config = dict(
    router_score='softmax',
    qk_norm=False,
    attn_scale=0.125,
    weight_decay=0.24,
    final_lr_fraction=0.05,
    doc_mask=True,
    z_loss=1e-05,
)
Below are experts of layer 3 (counted from 0) of a mixture-of-experts language model. Rows are named router (the router's row for the expert) and show model dimensions 0-127. Each number is 500 + 25 x the weight over its row's rms, rounded and kept within 0 to 999. Numbers have three digits each.
After each expert's rows: a language model's description of what the expert responds to. This comes from a sample of Wikipedia text that the model never trained on.

# expert 40
router:466472586517488475444470473489494466447477522500493472511476530485501502519503533474521476504540453514524492458527515539490514517492499533526494493467486469507537488511501452502491471456465516498477499445495535517519508474495506484496474529512475510500475522486485489495495496502504490509528450481508506522477453533484513537540489525461484459504486513530499512488481476522492481459480
Description: Syllable pieces after capitals. Second-syllable pieces such as ow, ro, ub and ob after an initial letter in names and words, as in T-ow-son, Lub-ań, ro-les.

# expert 55
router:461491469524494487490449501553540497486490506482520493500520483497524489469506510506512475448498483534426500471477497506481544498507471563475490513483514544490541497478488492477514528535534508500457476488467502513473515516521531532528500472531493470531504539508466489492487520512501481501456461470477471479460488501538534488497497502497489470476479543541455507495525475518526486515508
Description: Word-opening consonant clusters. Word-start pieces like th, h, f, sh, ch, fl, ev after articles or conjunctions, such as those, thrown, flow.

# expert 60
router:452485490469520509483479487513482505478514511498508529523510478504486484507488488503502503454469492455473518498495469485510557469503513513484474506494526502468478462527502473506476532483507489567516416471509474549483537535483475473471489501495531544550481513515504513527462502522481483513530493531543502484520500463523527554479516519504493554497519489523464475510515499498525511531481
Description: Digits in numbers. Individual digits and short number pieces in years, season ranges, scores and table values, as in 1993–94, 2002, 6–3.

# expert 22
router:528479500522546518474501486458511482535496522502467516531471502491460495487502497476514486503491511507521478510521491485498512551483490536517525466459530521486533487448533480494497512474499525504510506454530517490522465501445501471524503521504502531484510447497467524536498482542486501484472497468456475469473469506488479508546500517498473555546547475483486476513494514463528509485439
Description: Single-letter word pieces. Single letters or short pieces such as l, t, u, ol and ur inside longer words and names, as in she-l-f, sched-u-le, Löwensted-t.

# expert 62
router:458527464460487590467486527474575462504476496502459495489519511507491493454505518519495494467475520517501510512520456484504529519499494535510471485517498508461516491469494522496521529508519525530469501504538474513534496512477485524486489467542485515519496483463464486529510527491507544500454504528477514486475496498516522566518494503501489538472463518477493468535506479515494479501497
Description: Word-initial single letters. A lone first letter opening a word after a space, such as d in darkness, L in Louis, S in Sevastopol.

# expert 45
router:530517449527515516488466501509488486466521533538479538535541515536538496490516538493481524518495518497507457509485499506493519474519478462530507477484495566505482488465495509527476519526525495500445492495497457521539497530537506531502529468486459488468470495524470541493483461478494504478475521512581514500496510496501460468489463446467498509493483525512509483496493511486501527524494
Description: Determiners and possessives. Articles and possessive determiners such as a, the, an, his, its, their, 's, coming right after prepositions or verbs.

# expert 59
router:493449497513527462451492489472504508518525466512466487531506463469517457524484545496542488467516463517478523524472478505513534459470470475514521499525514493472544516534491502505519487536480500511493512495550479517487516497498512470419472519502496491476528513524542501526540480491510544446502493490506484513532527533504503502508516481479486488542496492545535480490471502497473527537497
Description: List and field punctuation. Colons, hyphens, bullets and semicolons opening list items or following infobox field names, as in Headquarters: and line-start dashes.

# expert 0
router:461511497519453479494495524463489471471480484512519513490448502510505562530478475516542474538452460512507515484498444520481511469500493529482527552510495482517498480512487477488502528472462529481501489482505500525492577474477486499457479510528470520553505523530493462487457461506520512525478447506459515510469493492508495514518515496485473493469518486488466503509531504492480501476512
Description: Initial W/F/B letters. Single-letter word starts, mostly W, F, B, w, f, k, opening words or names, as in w|heel, W|rekin, B|rown, with.

# expert 31
router:545505486462524521506514533471505511431559473553510483507526485503530513470474504469465503497525499465504512511501486438489493490530534506510552519516485539509490499493497503483518482513510483540526478492489441512507494493486507460495514535484507482508496489485526513515495453523461491494485458495473541525486509442513474492467514482542541526556492508488479485507464523499506541500501
Description: Final vowel of names. Final vowel pieces a, ia, an, o of place and personal names, such as Meghalaya, Surabaya, Michigan, Iowa.

# expert 20
router:558472561473523526514511503494510486531517490448526485527525499503486486505514519510529486532516472472518446503550501498494476456486519503485544493493488500527491513495544502516482527470489544503454477506500499501541490497522476512528482497509533433475490519506538485519471524524513500535503460532466519500511496531471491498482536535502469529481538478508494498533456533507523532460482
Description: Verb and noun endings. Word-final pieces completing English words, such as transfer-red, compet-ed, cris-is, performan-ce, plus whole words called, named, along.

# expert 46
router:484543474451451519483489492462484506528497473459491498519514474499500481473486527512489529520462459514474493498469510513506539517477456467459470513539501491503459474472493465512489484500535483489511486491470514495493483509544460532487527441537460495515487457525496520481535503486515494464486477494459486485481502521524529504485503514457499475441476507487487465458486451514536509505504
Description: Word-initial prefix pieces. First pieces of lowercase words after articles or to, often Latin prefixes like ex, com, per and dis, as in ex-plained, per-formed.

# expert 39
router:471533529488482470497499495488486465517496489474455481490480480525531490514492539522462522535508499444503530501482499477495548500494462488491505533490506463493494465510461532478526483519479521487458511477511473484517483515456493533478503481546489510522497533524460534484514470504524528466509524483565483452523505472508487507497516460434504535462482477469495504479541500484470512468514
Description: Paragraph and heading breaks. Paragraph breaks after sentence ends, section heading markers like ==History==, and opening quotes or parentheses starting a phrase.

# expert 30
router:482488532521513486490514455472490517507529505498495542462504514525517536512475506535538474520461494529513488495507478520491461461480547462498487501522515481467459493516526426488469510525518482461487489520471535491467486486463512511496469513467479498505477497501491565507498519478486505473549534537515525543526522472538484503498531501467482497502466542487497503474528470531545500497487
Description: Mid-word pieces, numbers. Middle pieces of words like re in w-re-stling, ear, ight, ater, plus numbers and month names in tables and geographic data.

# expert 49
router:483476484507512527499490510461470472494520464468459499528469504483519486517522504496475553529489495503526484541506542497489487456531468543540473499542516444480479507500497502533477534529516489509498482518497498482517531515482458474527483469486500491489523451524481464488467484524497495536463504468474499506490505475490550487517467540470517493499548481520489522500540465503545460481457
Description: Letters m, p, g. Single consonant pieces m, p, g inside words or as units, such as throughput, aspect, dismissal, 200 million, cm.

# expert 33
router:518499470472506508513508507547531513511496482499506463560515524467484514528540521489446487504520497486493509492498506493498495452543484512541475492498484525540537519538522505490497507534518508509492505510523492491499502506519526485506513504477568496538511495477508472465495498530478544527503478456491531540477503521535538546474487491506459505529538526422462542505492500492513481537533
Description: Verb endings ed/ent. Stem-completing suffixes such as ed, ent, ated, ized in killed, shipped, launched, contingent, usually followed by to, by or in.

# expert 25
router:471495507461468485491534528511520512531466480495497460494536513518540487504474479508466550497459506529506536525498478494474475465491533547481441508544502467497497468493513476495519493476450498495496502480497464506481465484464517496504488525473526526495484539525488441502501447471540471465515496474465470501511497506510477532490539540467517502492461517496494526521509477497501505556490
Description: Capital letters in acronyms. Single capital letters inside acronyms and codes or starting a capitalised word, such as CDC, TDC, COVID, ISBN.

# expert 16
router:472533509483486475471456521509501492544465461523501515527519479508503483493475504469515525510484488483522483472485524520494546498484485487567552468538501494464533495497500522508551475527532488494515460523497534497488478477453498519512486475511484502486495543513516528461480517493511492450523482538500488521468542512516555469517523453520515538531544469500527514484528506507499492462502
Description: Brackets, dashes, separators. Opening parentheses, en dashes and slashes in lists and tables, especially dashes in life-span years, as in (1950–2005), 6–4, Apps / (Gls).

# expert 44
router:494476454482498492498542556459511498514509483461526498494497491491509540538488457484483509531489466546492513458547483522501509514503533532505528464473500494537511499542474517477511511492492519495506491486490525499495499495491463498520497530512487474486489529533496472544457516497452502412491517468485532464465479529517486468473521513517519492472540496454504448527484494496512499523480
Description: Consonant clusters in names. Consonant pieces inside words, often foreign names, such as z in Obizzo or Abruzzo, gr in background, ra in Portrait.

# expert 9
router:538491521490482523519461532453556539516497488510514455495481510431495490513489534478499491517530531514484530499512514503492456546515498488489537518477486497468448519542516516500481506537523460481521521526469466475502456516490512498509524523484493473524522509499528506527503511506531511533518516527456537470539516483478511483507522538489531537504493481495466542488486505500538523474548
Description: List line endings. Line breaks ending bulleted list items and table rows, e.g. after footballer, Oxford or a closing parenthesis, plus suffixes like or, er.

# expert 54
router:469492487482526553498477530509543500498518474548443518495521480502539458524482516488511521432462507525516529524498505479494508523481481522483494557546525503508467497475468520536523497481493515512470488500520475482520505514489489509441500515562490537513481486481472452483512474509499513531456476480478491498512501505490499558534483478491510545477487480485511489545493494501502522461514
Description: Capital name initials. Capital first letters opening proper nouns, such as M, P, C, N, G, as in N|BA, New Z|ealand, Deval P|atrick.

# expert 63
router:533514440466475497507463460524501513504497437527490499486519532469504535509495517527478522487452564514482489513526521469493502518494493508445503534497530493518489561492517552497486487512486519511486504465500505470488453484528468473467532450490512501492553486514497532501509512504544493498490508456483529466505534509476477493519507499522503522543490506535473488520516514479484530515537
Description: Latinate word stems. Stems awaiting suffixes like ific, med, loc, stud, Ind, eneral in significant, medications, specific, plus this and American.

# expert 32
router:511547531496465486524536470526483507467498511542506479512458524465448540479507476516497524504501489510500502532479498494496479513491498503517466496521512471534534514475488491485500495445506523501548517519471527458507505473520521517472462515491509542491552449493508502482523521452521520492523518544496498542542475496511476502512493510477500482471482510456556510477472452488493535504553
Description: Name-internal word pieces. Middle pieces of proper names and words after an initial capital letter, such as M-un-iz, B-ren-z, orth-od-oxe, Nor-man.

# expert 4
router:495530556524495511494519503523483502420490537502498479486534473509504495467476488464453502479532494499529530509475523466488505529474512507506534523483526543504535511530469534517497492507531485482447509484494480490483474495478511475496474539513491495519488518447497484526484509533519515458478473458445484526465510500489480520480468453519500479487510473528480504483543535507460501453478
Description: Name-internal vowel pieces. Mid-word fragments of personal and place names, especially after a capital consonant piece, as in Gab-ri-el, Bh-o-jak, Mo-ham-medan.

# expert 8
router:471512530525528501471509468517484522483485490519528491514526481438481504519504514467458524480495476482518468528548486502470522503508507465466510486512521507502487540492504517536486478514479462472508530478499469478497485557489526445523473507502498488466534511467532486484536503529541524493485510467520454481482538467470489522505489524514543488551522517488503524488511483510451460559492
Description: Of, from, years. The preposition of after place or institution nouns (District of, University of), plus from, into, and year prefixes 201, 202.

# expert 15
router:495496475494490470509479496536508502528509498538547518494456533499499531529508492530514548493495531492522468510512490481491458492518484486511498508501476513537514513489451523508488504471483471452510511467517455477469489521497537534456486507464514532469511497492471487513521523483535496535521480551514499483533541484498451481490512518583518512465454552536511503471526506483499492505467
Description: Proper-name words. Capitalized words inside institution and place names, such as New York, United States, Major League, University, and Title in table headers.

# expert 1
router:437504454519484468544525524501496523524453497475523489486540484494534513519451483484493489485495515545510503461509489498491523502481504540489508482496447454470482470513493471541447517478516495523527494476497508500472530510526502523520497490466487516495515500474482527515452453488437515487534475524525519515521502525491498483487510490562503521483533550515512499519528473496483483542501
Description: Numbers and ordinals. Number pieces in tables, scores and addresses, plus ordinal pieces and words, such as 72nd, second place, 51–47.

# expert 52
router:481501525502504488484511475539464517455459499509517484519522468532493471508519511468491500517480517538528524460513479507473476470502528507553478503518494456472535516520473530486506547500443507499531525505519495504470481467500509502521493530473504476538484520493442507506553493480481465509489518489466450487464494448475517530505498529488535456496520474515512532458464498490482532494531
Description: Pieces of foreign names. Letters and syllables such as i, ok, ov and ak inside foreign, often Slavic or Japanese, names and accented text, as in Sl-ov-enia, T-ok-yo.

# expert 3
router:543503476478492472479547491499483520523516546529454509497507475505500522475490518486453487500493496472515482527500509526490477476542528476561489498471474457507516512539490514489539482505520491466492522466528508497505469462534512490522483548532513483472529506460504510500461463500501535489518452458484476473525491451507500506454524466519500525428496492518532522479501485499507475495524
Description: Mid-word fragments, table cells. Mid-word pieces like ant in quantum, quantity and ite in quite, plus closing braces and parentheses in tables and LaTeX markup.

# expert 61
router:497498453538501543546519526523478501473483509476525519511502496497543469505508443482492497507496480514511465476504442525492498489518515513449451542487452533500512528522527503520486490535464504492505517551468498501497568495510480484530468529500459496509498520515500532498505496502516514492459555520525506508496509515478546485538488512502488492475481483457445518452482536495484497507501
Description: Year prefixes and n. Year-start pieces 199, 201, 192 before a final digit, plus mid-word n and ad, as in Dubrovnik, wasn't, leader.

# expert 53
router:475464469491524471525495492486471529525499479482512466486486479480471500497490476517505498501481461524506434501466456515505456539487462500455559466547505509482512525489482511495509482519537451465490496484457481504455457515525498498492512495511457494463493446506517497464495474524517496525506519470452494476513521514502505520516462520496487494471470494455496469517471489479530490451502
Description: Word-opening pieces. First pieces of words after a space, often p, b, par, cont, in taxonomy lists and species names like paradisaea, Phylum.

# expert 41
router:507531518503505576519485512519463517495471520520529545454485469510515510467511476491518498517511507466532521549476534462482483501461521492471485536529513551475525497446460532514518508508511552511497523506523514509517498480523517503522486496516477505468488471452486518500476491569506489505491530520511474511511495466486462492529510491506498529468495485524545506481478525523521524457532
Description: Name-opening syllables. Second piece after a capital initial in names and places, like H-al-ifax, H-ul-u, Fl-or-ence, T-ul-um.

# expert 43
router:508504483536524534483506475547511512559504545477515522485456519467478505500513506484501487483501542522517501525459523517490487503488496482491504485505535480476451511478530491520499496549495498510484486526471499467514525489547508462519526491487510500494545525512480516503456509527478485544526526504473434486515428521467533478535505496529507520516545492497504464502450524482534476487530
Description: Pieces at and it. Second pieces at, it, per inside words after a first letter, such as mathematics, mitigating, theatre, Statistics.

# expert 27
router:521473504519483496520467506529497495512534494524519536479485465535443518480519543474521488494513533518520518479514466503491476443515472473504494489520492512529516483527468492533474542474492496477443512472536509500531514491476542506517515524458525468549504534496514445469489498508476472534505545520529540515495516508499486498501480512509484504486511510549507534546546472522523504545513
Description: Inflectional suffixes ing. Word-final pieces, mostly ing, also eng in length, resent in represented, percent signs, and words like only and less.

# expert 18
router:509512498448480482463540469451483490512469487529512497544457501481507525452494476520472516503449549485500519472476509464530483478485543489495468497495481479535510516481522520493520525518522506496521517490490539554492493499528500538481533505502502521502523468494517530529528481467500527506490475501532508464501515544477458487488483477528441494513493508465479516557483554491496471494488
Description: Pronouns and word endings. Pronouns it, she, they, them and nouns film, album, often in music-article contexts, plus closing parentheses and suffixes like -ivers, -ers.

# expert 21
router:494535489560549488505508519522492503494490486446498488487495544484466531529550499436528514516514498520506526479474476513502519543497509519477485506521505488500481490489470483510462530490520472509504512493476477498480502511513507485512479489501496532475492474531452550486534494467475437484509519458515511521484483537489489464595472507503502500491535518505518492495488463469534533500509
Description: H and r fragments. Single-letter pieces h and r inside words (reshuffle, arbitration, Mariah), the pronoun he after a comma or when, and text near Thai or Indic script.

# expert 24
router:479526521526482479520500486499512505487478491473505493474466478531485499470538478469486499515500507477467533533472522479487461485476511491428507468497535488466505489522476495489502476466521510481521498517468543507505521481507524528483509518537438534499505526508480478460550530510472475536482503520514467510529460535492468535467515550475479516482500470530540498513523514560519466520493
Description: Pieces after c/C. Word pieces right after a lone c or C, such as the period in "c. 1785" for circa, or or|porated, oup, on in Comic-Con.

# expert 50
router:476531484480513520442490461513566508516465484505509473506503559496480527498514490495489511497479483514517508462514479505510485530480500533506477512491549566481516509499460518509494512487524558482523526550511520524492500497518460525471507488493495540458475434496479488545502527507513539457507496503502483511466528538501493507506536499474481486504510488497439522498497548486509536506493
Description: Word pieces with v. Early pieces of words, especially v, qu and short onsets, such as Sur-v-ivor, e-qu-ipment, I-v-ory, ev-okes, Pro-v-ince.

# expert 29
router:463491499526447497502493479501523501504511549459494510460579513466466448502486521490498536520439537504529501463539543536485500479513480510534507474458500474518500519485491529491473475479477529499490528487508480491538485505485474475519506527481510484472465505481530493525540516501519492483508563497531531481497543524494460497500456509497518491510502480475483505478484505512499458499467
Description: Second-piece fragments. Second fragment after a short opening piece, such as a-ut-umn, He-ad, Occ-up-ations, plus spaces before numbers in table cells.

# expert 11
router:532502520463476488470516489451517517491568468500495510531495501480516503507532518491485508499487544485457480532495477456501483453486514480487465505498518475521495513504484481486488502506483473496495449515511509545497518541535502522508501512489549543522517490495533508516531512478459531550514497525539558472504532483560497520460507540525515504515454523469494486504496450517484499532505
Description: Noun-ending suffixes. Word-final pieces closing nouns and verbs, mostly plural s, ers, ations, ments, ies, as in count-ies, possess-ions, schol-ars.

# expert 28
router:462466467487510502484520459514509496545534536542520526513513488488474525526499510511532516470506472573471473510550535530493484523526451501519503501509479513533511511510542479476523443537487491467537488533527497481491505496479526484515540524496478464464522497535541526492460537503499503518492481494528530497510457505462523470535504492517502502525528487515471517541506479501529495515491
Description: Occupation suffixes, infobox words. Endings like -ist in occupations (novelist, abolitionist) and words in biographical infoboxes such as age in Born lines and Personal information.

# expert 14
router:447544507507481514518520547512497530480458492475528496478496521484474493518491472520525491505537469473545483478481469519495509481515523504501533498465526510508475523512552480510484478483555508486503529524533492491470513465480520507507474492480462476513432518496505514489470481426532493506490486451510501479482488523444505501493494490486494529504548481496494474478518479533455466547500
Description: Mixed fragments, coordinates. Scattered word pieces and numbers, such as ob in Nobilior or Noble, ab in notably, years in tables, and coordinate degree figures.

# expert 47
router:463534535527503531485546516466468515523507535493510505483522496498501522489515491481524501498501487465476499493443497497499492521484508467484462509504475527496473490523535487509476423479513546545483521564504516533522491483478496515526526495474482446507486503548514475516533531515474495478492515496507434496495529482501524469493536520528488526477470511530480524517459550523520507503473
Description: Romance-language fragments. Pieces after d, D, e in Portuguese or Spanish words and names, such as d-as, e-pis-ode, d-ay, Tex-as.

# expert 19
router:539488491504521473543529562476510457443548529527511477482494515481550515490512494507525480518536480497484485481546510491513528501486571510545505501491490509503492488483496467486471508475470444492542490469489545506546492532485477545495482528494494508530501485505518526501476521482507514510519493513475527520518508514531514481481482503502531497519484505479552503466518471502476543537455
Description: Word-final endings. Final pieces that close a word or name, such as re in Coldstream, ard in standard, ure in Picture, le in middleweight.

# expert 34
router:502556551459470490484505500539507506506504461531482478480533476523482454523491511521496530501532506530523563532531497469476484491452519495531515483505523448477438506503514492466482505470486499474529503477470447495493474491460459507484466501476457518479495495467516505520526508478492468458535481524507490533490455518479480527505487487469514497470470508489528523495492481498472484484488
Description: Capital letters in acronyms. Single capital letters, mostly vowels, starting or inside all-caps codes and abbreviations, as in GEO, PAOK, SCO, WR, L.E.D.

# expert 5
router:504455470496564555545480543530475474515542526530508538484480470484517501492505509518495502538479533483509476459500548435491494465512511483500503498537472559487540491488502506511477512522494491533483507484547515488484484500510504518512539473471502520488510470496464512460480483505519480453472492463504517513499518504467512459460523475541525465504516504506474485480491484474496509499468
Description: Adjective-suffix word pieces. Mid-word pieces such as al, id, il, ic, ian, ual ending stems, as in val-id-ity, fam-il-ies, Bulgar-ian, individ-ual.

# expert 38
router:520465503504583531487509477476501459526497498499471482520446517529524509518489509458545494476520537466426493486504475508507524507479541483481508522482482485499496511468510496486511503503487499485491460503476510537511504511521522485475469479490527505567482484506498523513540488463479526519492476459558503476504527517501529500508512484538465493522502530485478450535509483471459491500530
Description: Clause-linking commas, conjunctions. Commas and conjunctions joining phrases in running prose, such as and, which, but, who, where, that, as well as.

# expert 2
router:513478535454529510548502487492504491452489530473483487511518486538483470515488516533487465436540513488485534500485518497546529511497530512509530464548503503477512464516505477498569510480477493486540460471476472497473521493518474500498497498477480525483451513484503513500535498483485479465527530540529491526536480517461538506484517496526485512500529534554479490493534470491477476507502
Description: Numbers in stat tables. Digits, decimal points and separators inside numeric data in tables and statistics, such as 71.'4'3%, 2'.'7, +'25'.

# expert 37
router:461483519492477532530459539482467484517499540519541555466501548534535495517512495551554469497498476468482459539484508519495476472483524498469501497462509474499511503505513476505483485464483507488479527524533553510502509488522528534482507480500509491478494498520500482476458507535521513551497507536531555498534510489510474510497463483471500463476486480492553491487491499511473471492533
Description: Mid-word syllable pieces. Closing syllables like est, old, our, ort after an opening letter, as in westbound, 8-year-old, source, short.

# expert 58
router:485540544497477519521529439535465544521502492480497491539529501509506483524504550473522494522475545496534508474469474521489531546493455507509491484480517499495531479478527508513480497518478468534537530461490518470474526504501523505448493456470488481478476488477462505518549520518485462538485507511540504479493520468501476494513551514521543517494501532516491516512522519480517525476473
Description: Numbers, dates, units. Digits in table stat cells, month names after day numbers, and words like years or place after numbers, as in 65 years, 7 September.

# expert 6
router:513488502464532488473497438533516501497509490509503508535535499511478492523512487504492500491461494506435464495483497515556486466482468465505456508466495519522537534457525467467490523536492508487468508522521504495505526487538489516510453464515504508531476509540491487513482504505474531568472477492505495461551507529513488490541450529479494480507488526521508492519465505488469480523542
Description: Finite auxiliary verbs. Main verbs and auxiliaries right after a subject, mostly was, is, are, had, as in "It was", "(born 1972) is", plus some verb-stem pieces like includ, irect.

# expert 17
router:507449478537452486468474474521484518481474529512476505542473503500517507499527469531497504509495534457488461484484486490485509476518520497496464506502484514511458493517482528512510494528502473536474486484455528507521499516513453497492532514485477480536524540508479500507448467529488548504517463550449482463521492463478480486468518491518495500518518556542476500490504546516522513530455
Description: Articles and numerals. The word the/The after prepositions or at sentence start, plus small number words like one, two, three and following.

# expert 48
router:453476489547499475460462515559501478524479515464525493457463481460496498483479448472528495509468533484505471548478511519486482485532502497479503485476464466544509499481502526530511523525535455483506519496473487453487494492509507527481512464525517520492517487498519516441486517477524498503537530550505519521523504461513494481487498453519480463505477534490493507536519499486519498508543
Description: Second pieces, quantifiers. Second pieces after an opening letter, such as th in Al-though, other, ull, ight, plus words like German, English, many, some, several, All.

# expert 13
router:512503470477506494511504505497565508499511538524464500467494537524473535538513517551512529499524458513503476490548546524508523528501478536548539468472512545468503494518485447504505489485531511498475503519510509480502475491504516515482521510544471494469475500510478505543491512527549527477500502504494486486526481504506495516526468473419527489475466493525525488474478479500516535492540
Description: Word-initial prefixes. Word-opening pieces like st, re, con, pre, E, or mid-word st, as in substantial, restores, conducts, premiered.

# expert 56
router:542472494508545507472491513512511509482554531489515522527508516519506431516510461534507499491517477497488514527473531527542532477508486474480502535501464494451538495494501527522521484520492522530503522477519527518514484522470520545441520521523529542511506498465530505523534456459482508506436529484513476511509497519490522463514506516524485469516478491539516486487487510486456544500502
Description: Table column separators. Pipe separators between cells in Markdown tables, mostly header and result rows, plus semicolons and dashes in lists.

# expert 35
router:507501490500477502509463483467540515481502488460517527530491505479472453468526502491484514464493497486461480508527469512602565515502477516507484566522492538485464482530502486493509513524497481496485454493519506491510523511491483500488491487565505487475525487494503490495514491506451505490509493478537489482506482481519510573494430503499487536492502511491509468512523515502519507462490
Description: Spaces before numbers. A bare space token after commas, colons, pipes or headings, usually preceding a year or number in tables and infoboxes.

# expert 51
router:478487505506514501506467479509517462461510485477494506501502518529462487505484533483476517501522478502460523523511531495532539489509499479464517519485515544509500504514506501482509473490464516547488395559531469495546487571515507470504490460509515477524469513476516464523480528485474535520492484472532507488534472496554506518525496476468487488536499529519514504495522479492495492528508
Description: Prepositions after verbs. Prepositions such as to, of, in, with, by, on, after following verbs or nouns, e.g. reference to, moving to, endorsed in.

# expert 7
router:515505476498525445488500524492465481480541475509499489500478503493489475489459499543480518502481499486495517432497492500496497529529506474501515486504525490525488497520553522469520473481514469502538519509469454497466470468473445464553519514516465538486510471535528464468523450504529461495497479451485472540473452502477493501499480523520512505489532497513490535485533538521505479481488
Description: C and sc fragments. Letter pieces c, ac, sc, qu, ph inside words, often rare names or taxa, such as Nauzyciel, scrubbing, frac.

# expert 12
router:533497542470491482538511494460479491496504500460439468508478507536525452503473497527450519526529521510408540507501524503534536501490501480510526483521536511495474518509507466524527490501469506473508475509531513535511481473550487451499464485501517528509523526520495477509458484482483485482517458487512511500495526503515509492460522478477472489523483484458503456477499490476469517497480
Description: Sentence-ending punctuation. Periods and other sentence-ending marks after a clause's final word, followed by a new sentence such as The or He; also commas, ")." and '."'.

# expert 42
router:583467540517546470536526500519488483430506500507499518490494467479539507474505494509506509505573525463511495499459492450495515519508500495515481489441500508527485483488501479498483550475502476491503497506450496495536525526513521454499528512522514478546495496462528501466504494462472469521520481518505496523470511493501469475475513505459512492527461491478510515499521508529494481468501
Description: Word-final endings. Final pieces of words, especially -y, -ary, -ony, -ly, -aw, as in bound-ary, barony, twenty, Laidl-aw, and the name John.

# expert 23
router:514483535545502489478507500495516532491513491509488521493489477504483522464504496510519487476502520483523521509528462492474494474511477488495483476470506526535454454529481534492539534483482528536511500545493511453480508489465489538520449542475483482525497515508557499520551523542490480459500496541497499533476499480491483512484501499532451464486519455443486524472485519501553489471473
Description: Name-ending pieces. Short final pieces e, es, us, s, ne ending names and words, such as Le-e, Gnae-us, Eav-es, and e in equipped.

# expert 57
router:507516566479482554523485465508484524523460487504512500482468499513484528474505477523495488470530433503540567507511503478484456493525479477492494474483531512485492523544527471490528514490526505503497503484508498500450530478484528489529507441511475471516482472480541474469497500500487524462529490501554489534500460511499491493538485479476504491516534490451521514514496494455520503496534
Description: Early word pieces. Word pieces just after an initial letter (F-if-th, R-ed Sox, S-eb-astian), capitalized In and in, and text near CJK script.

# expert 26
router:456481480506515465501520476497482520484479470504483496493519540542533551513524492514525483487562468515486464464460492532487503512544469508539502471474467461520503499536485506506486467466506497501505493510523503550546501488562495514536485523498525480485466510486505547537509534511524505513524537504486499500500543506507504509441487463489550476532485502510535499499485479501467473512471
Description: Pieces after de, misc. Continuations after de (death, desert, degree), plus short words like out, off, him, new, and plus signs in tables.

# expert 10
router:481507442524484507502510564480535456499493504465512541476498508496502492495469454479527462504464542499499452498526482514497496528483529480503500479523443511496497515505503488465435516524467473460521504464516501499518480494498522487513539470486539491510508510485465506503547549501528470499471521475503517483500521459536529480465457522526516461507470506473485509490521490452522509505500
Description: Word-middle 'ill'/'ink' pieces. Subword pieces continuing English words, mainly ill, ink, ank and ell, as in dentilled, surveillance, thinker, thanks, often near quoted titles.